config = dict(
    num_hidden_layers=19,
    hidden_size=512,
    n_experts=64,
    experts_per_token=4,
    d_expert=112,
    d_shared_expert=0,
    hidden_act='relu',
    moe_layers=[1, 2, 3, 4, 5, 6, 7, 8, 9, 10, 11, 12, 13, 14, 15, 16, 17, 18],
    router_score='sigmoid',
    normalize_top_k=False,
    routed_scale=0.5,
    balance_loss=0.000172,
    balance_bias=True,
    init_std_router=0.00611,
    lr_router=0.000402,
    vocab_size=32768,
    norm='rmsnorm',
    norm_eps=1e-05,
    tie_word_embeddings=False,
    optimizer='adam_variant',
    learning_rate=0.000702,
    beta1=0.9,
    batch_tokens=131072,
    max_seq_len=1024,
    train_tokens=1163000000,
    max_steps=8873,
    dataset='wikipedia_en',
)
Below are experts of layer 10 (counted from 0) of a mixture-of-experts language model. Rows are named router (the router's row for the expert) and show model dimensions 256-319. Each number is 200 + 40 x the weight over its row's rms, rounded and kept within 0 to 999.
After each expert's rows: "comes before" lists some tokens at least twice as common just after its tokens as in all text; "gets" lists some tokens that make up at least twice as much of what it gets as of all text. This comes from a sample of Wikipedia text that the model never trained on. Tokens count by the router's weight.

# expert 34
router,207,104,183,183,105,178,237,175,194,281,241,218,236,185,189,248,166,147,170,276,174,227,190,196,185,191,192,259,216,183,190,272,259,283,258,254,169,176,162,215,219,227,193,232,181,193,154,127,163,231,214,246,198,123,213,225,218,207,155,259,235,234,185,213
comes before: " ", " |", "1", "2", "3", "0"
gets: " |", " ", "|", "1", "–", ";"

# expert 61
router,171,144,258,154,149,227,193,156,217,259,236,227,218,228,188,227,159,216,147,179,198,160,231,176,218,210,196,212,241,273,222,311,266,200,157,185,201,206,162,190,198,253,189,198,203,166,163,186,163,239,190,197,196,237,176,148,163,170,227,257,162,239,234,133
comes before: ":", "=", "\n", " by", " information", " /"
gets: "-", "\n\n", ":", " •", " Country", " Born"

# expert 59
router,142,236,221,170,239,163,230,157,218,241,211,175,252,238,267,240,194,166,255,229,173,185,218,211,250,146,278,226,216,237,201,210,187,170,224,204,143,204,195,180,173,204,221,166,224,196,175,194,175,168,167,229,171,205,171,206,193,214,163,206,201,208,233,206
comes before: ".", " |", "0", ",", "–", "th"
gets: "19", "20", "18", "10", "12", "17"

# expert 21
router,170,227,163,206,176,200,216,196,120,187,238,179,248,181,166,282,153,189,186,200,222,184,154,123,225,155,232,248,219,189,218,231,212,210,201,231,201,242,193,204,164,201,214,238,122,75,151,214,180,255,228,264,121,216,141,229,136,175,164,245,160,251,245,245
comes before: " was", " is", " a", " been", " also", " in"
gets: " was", ")", " is", " were", "\"", " It"

# expert 58
router,165,197,187,186,170,221,196,209,305,288,236,169,197,173,265,261,214,197,238,194,220,151,207,282,169,213,211,229,186,286,145,288,250,250,215,237,194,125,271,222,201,223,201,213,165,185,211,218,210,241,225,103,219,229,235,147,195,175,194,254,201,146,175,199
comes before: " ", "|", " —;", " October", " November", " W"
gets: " |", "|", " —", " |\n", " –", " October"

# expert 41
router,170,206,233,198,144,231,208,144,236,205,205,203,250,216,283,170,144,180,215,215,215,146,206,199,264,177,137,224,156,212,182,223,221,156,141,156,254,204,190,177,136,215,247,262,199,181,101,245,196,234,208,211,215,219,190,222,192,164,144,223,175,120,206,196
comes before: "-", "|", "The", "==", "===", "In"
gets: "\n", " |\n", ")\n", ".\n\n", ".\n", "\n\n"

# expert 2
router,165,175,223,245,213,176,203,178,200,271,256,162,180,270,193,296,212,187,202,161,224,193,136,229,175,177,180,191,204,177,86,210,276,161,251,213,203,230,167,163,165,180,194,231,210,156,187,219,204,211,271,220,201,190,190,187,191,210,164,197,194,154,192,223
comes before: " the", " his", " their", " this", " United", " India"
gets: " of", " in", " for", " the", " to", " at"

# expert 43
router,130,237,184,158,177,231,225,208,264,230,235,177,174,189,229,263,194,243,188,172,189,145,191,264,153,234,249,195,224,259,176,313,225,223,181,249,206,160,186,189,212,199,201,188,226,240,168,138,221,210,122,171,248,162,192,179,183,199,141,212,198,230,114,149
comes before: " ", "′", "born", "″N", ":", "1"
gets: ":", " (", " |", " ", " /", "°"

# expert 16
router,151,165,216,198,216,298,216,172,174,181,208,196,253,233,230,208,225,249,248,199,177,175,178,212,212,190,256,238,229,277,192,244,175,231,231,151,236,173,192,201,147,250,177,243,178,236,168,168,233,203,180,177,248,225,206,265,164,109,228,233,176,147,228,260
comes before: "-", "==", "===", "The", "=", "|"
gets: "==", "\n\n", ".\n\n", "-", "|", "==="

# expert 12
router,149,176,218,261,171,190,222,206,275,188,230,195,283,261,307,148,187,186,191,278,199,197,211,193,222,169,174,214,166,163,191,250,226,192,163,162,264,238,209,151,160,229,240,209,194,225,158,234,225,242,192,155,221,146,207,247,172,170,223,281,223,189,182,270
comes before: "|", "-", "==", " The", "===", "The"
gets: " |\n", ".", "\n", ".\n\n", "\n\n", ")\n"

# expert 10
router,212,218,230,253,195,229,231,202,186,212,178,194,204,332,174,134,198,172,203,138,155,202,145,328,143,141,211,233,205,149,160,242,268,237,170,268,188,205,227,126,202,159,271,145,259,140,140,155,197,273,203,205,210,203,211,221,224,185,153,155,217,244,191,178
comes before: " ", " the", "20", "19", " a", " his"
gets: " in", " In", " the", " at", "In", " during"

# expert 13
router,147,199,227,211,217,174,188,160,148,214,215,165,191,199,204,178,209,224,204,252,234,205,161,208,171,158,220,165,223,167,160,257,235,202,197,202,244,251,198,155,223,193,273,236,231,203,187,131,129,201,220,221,187,164,156,184,237,216,149,216,215,231,186,266
comes before: "20", "19", "18", "2", "1", "born"
gets: " (", " ", " \"", "–", "-", "/"

# expert 49
router,94,187,242,203,150,199,262,134,274,166,297,165,178,208,213,301,212,166,201,290,154,247,138,166,290,229,211,251,175,183,209,236,187,269,211,312,204,245,207,203,178,215,233,218,219,185,156,249,210,268,192,216,212,181,159,127,205,196,200,229,181,167,203,156
comes before: " the", " to", " a", " his", " him", " her"
gets: " to", " of", " on", " from", " him", " with"

# expert 40
router,241,195,238,183,172,159,258,193,235,207,233,179,164,221,149,257,180,248,262,211,233,214,159,203,260,253,160,243,217,183,192,181,182,260,187,189,243,184,211,192,190,193,321,291,256,231,162,203,270,230,208,173,144,208,144,127,169,222,154,318,152,126,184,178
comes before: " the", " to", " a", " he", " his", " that"
gets: " was", " to", " by", " and", " he", " after"

# expert 22
router,250,146,217,207,144,192,287,203,174,258,236,100,145,180,211,205,209,204,209,205,191,223,156,157,219,161,242,337,185,205,183,222,170,227,147,191,201,207,205,214,186,248,221,220,245,210,179,160,246,210,264,255,194,227,215,221,174,226,213,226,185,154,199,214
comes before: " |", " |\n", "%", " (", ")", ";"
gets: "0", "1", "5", "00", "2", "3"

# expert 54
router,180,255,188,141,164,223,188,137,215,179,140,218,196,168,296,197,246,226,196,262,153,242,197,218,186,192,233,185,218,204,192,226,238,262,237,186,196,156,196,264,180,212,221,176,202,223,233,213,196,240,253,201,140,221,226,261,127,151,190,243,219,169,219,251
comes before: " |", " |\n", ";", " —;", " Candidate", " Title"
gets: " |", ";", " —;", "0", " No", "|"

# expert 17
router,156,250,214,203,176,120,232,205,212,245,168,204,176,227,232,198,142,188,195,220,243,110,142,201,209,154,143,213,165,186,196,245,302,178,192,183,179,197,265,252,209,228,213,274,176,205,158,146,211,243,178,232,220,264,184,182,177,234,252,256,148,144,212,224
comes before: "0", "1", "2", "3", "20", "4"
gets: "–", "-", " –", " ", "00", " to"

# expert 7
router,218,209,193,170,208,153,218,126,298,205,239,153,188,206,243,225,200,184,203,218,214,187,191,256,191,167,215,307,221,271,218,214,172,169,197,204,199,201,146,191,197,227,223,169,195,200,169,130,175,181,197,229,216,204,208,259,175,259,184,165,194,187,221,188
comes before: " |", ".", "–", ",", "th", ";"
gets: "1", "2", "3", "4", "6", "5"

# expert 45
router,100,204,147,145,177,167,285,207,233,246,199,162,227,232,181,237,255,233,206,202,185,152,163,153,244,187,183,213,219,149,199,181,221,223,217,223,246,259,306,195,131,252,243,328,233,193,234,268,175,184,154,173,194,173,197,181,154,244,140,222,250,276,178,196
comes before: " the", " he", " a", " it", " his", " she"
gets: " by", " with", " that", ",", " to", " from"

# expert 6
router,200,147,244,218,133,209,241,204,146,251,221,91,101,260,264,213,182,128,244,247,227,179,210,205,237,160,200,232,240,199,217,338,222,211,181,174,183,147,177,213,188,223,193,156,224,193,204,266,187,204,157,155,256,166,197,212,169,176,199,172,241,291,205,217
comes before: " ", " |", ".", "%", " |\n", "|"
gets: " |", " ", "|", "%", " |\n", ")"

# expert 1
router,217,246,212,225,110,256,217,108,251,216,258,230,207,266,189,230,155,206,204,161,125,228,208,272,170,233,226,282,230,283,228,276,194,198,230,234,203,232,143,169,229,221,214,201,171,164,163,199,247,177,205,252,172,240,199,165,195,212,137,257,276,190,228,148
comes before: "-", " ", ".", "–", "|", "2"
gets: "|", "\n", " ", "-", "2", ")\n"

# expert 53
router,198,247,207,212,191,147,206,184,151,160,192,183,264,289,226,194,174,210,263,191,167,209,191,146,225,175,252,300,225,202,155,238,175,250,147,211,257,156,232,141,247,162,194,206,196,192,161,160,170,209,261,204,210,155,159,206,209,198,201,238,184,203,215,239
comes before: " |", " |\n", "|", "=", ";", "\n"
gets: "0", " |\n", "\n\n", " |\n\n", "==", ")"

# expert 19
router,120,195,249,166,158,207,224,108,168,225,190,194,158,191,268,183,264,214,240,219,188,178,152,216,204,203,199,245,237,153,163,312,230,213,200,218,217,174,195,232,183,196,215,267,164,162,173,246,148,180,252,190,124,165,214,220,115,180,115,239,254,179,244,174
comes before: "20", "19", "1", "2", "18", "3"
gets: " ", " $", "_{", " £", " €"

# expert 28
router,158,182,272,181,201,181,228,191,215,222,240,112,220,179,269,199,192,163,218,202,143,140,90,274,272,163,153,193,232,240,153,204,256,232,168,217,247,239,124,118,181,251,239,178,175,182,182,189,214,243,178,253,189,158,260,231,148,207,225,212,205,232,132,121
comes before: " The", "==", "-", " He", " In", " It"
gets: ".", ".\n\n", ".\n", ":", "\n", ")."

# expert 4
router,80,204,259,158,228,210,187,225,138,255,228,138,218,181,236,230,218,224,136,172,92,151,192,243,222,196,220,197,215,207,160,248,231,222,225,155,261,223,202,162,245,269,211,161,240,216,140,154,140,225,256,272,218,193,223,177,209,191,190,189,210,276,187,133
comes before: " ", " \"", " The", " A", " List", " N"
gets: " |", ":", "-", ";", " -", "|"

# expert 52
router,151,183,234,174,192,177,256,150,209,263,200,163,182,209,320,145,237,179,210,271,211,227,148,208,229,194,159,264,242,176,185,291,267,212,207,120,155,237,266,205,210,249,233,184,270,209,140,158,238,231,206,195,169,208,202,245,181,215,136,258,185,178,214,156
comes before: "19", "20", "0", " |\n", "1", "2"
gets: "–", " ", "19", "20", ":", "."

# expert 0
router,113,160,194,256,197,194,216,203,234,163,219,159,149,226,263,248,247,205,249,247,267,134,199,231,170,211,160,187,214,202,156,200,215,240,220,140,183,189,159,176,197,200,228,180,229,159,206,200,189,174,257,228,207,208,203,228,208,190,201,227,200,220,229,180
comes before: " the", " ", " a", " his", " their", " its"
gets: " for", " on", " the", " in", " of", " with"

# expert 29
router,176,184,237,157,150,244,139,148,194,270,155,198,165,148,218,230,219,167,220,246,178,152,164,228,211,130,255,219,221,179,215,201,183,244,242,163,136,183,241,212,225,207,221,243,186,216,185,199,125,172,160,137,159,222,113,227,223,155,183,256,202,188,200,236
comes before: " as", " to", " in", " the", " by", " for"
gets: " as", " also", " known", " used", " such", " to"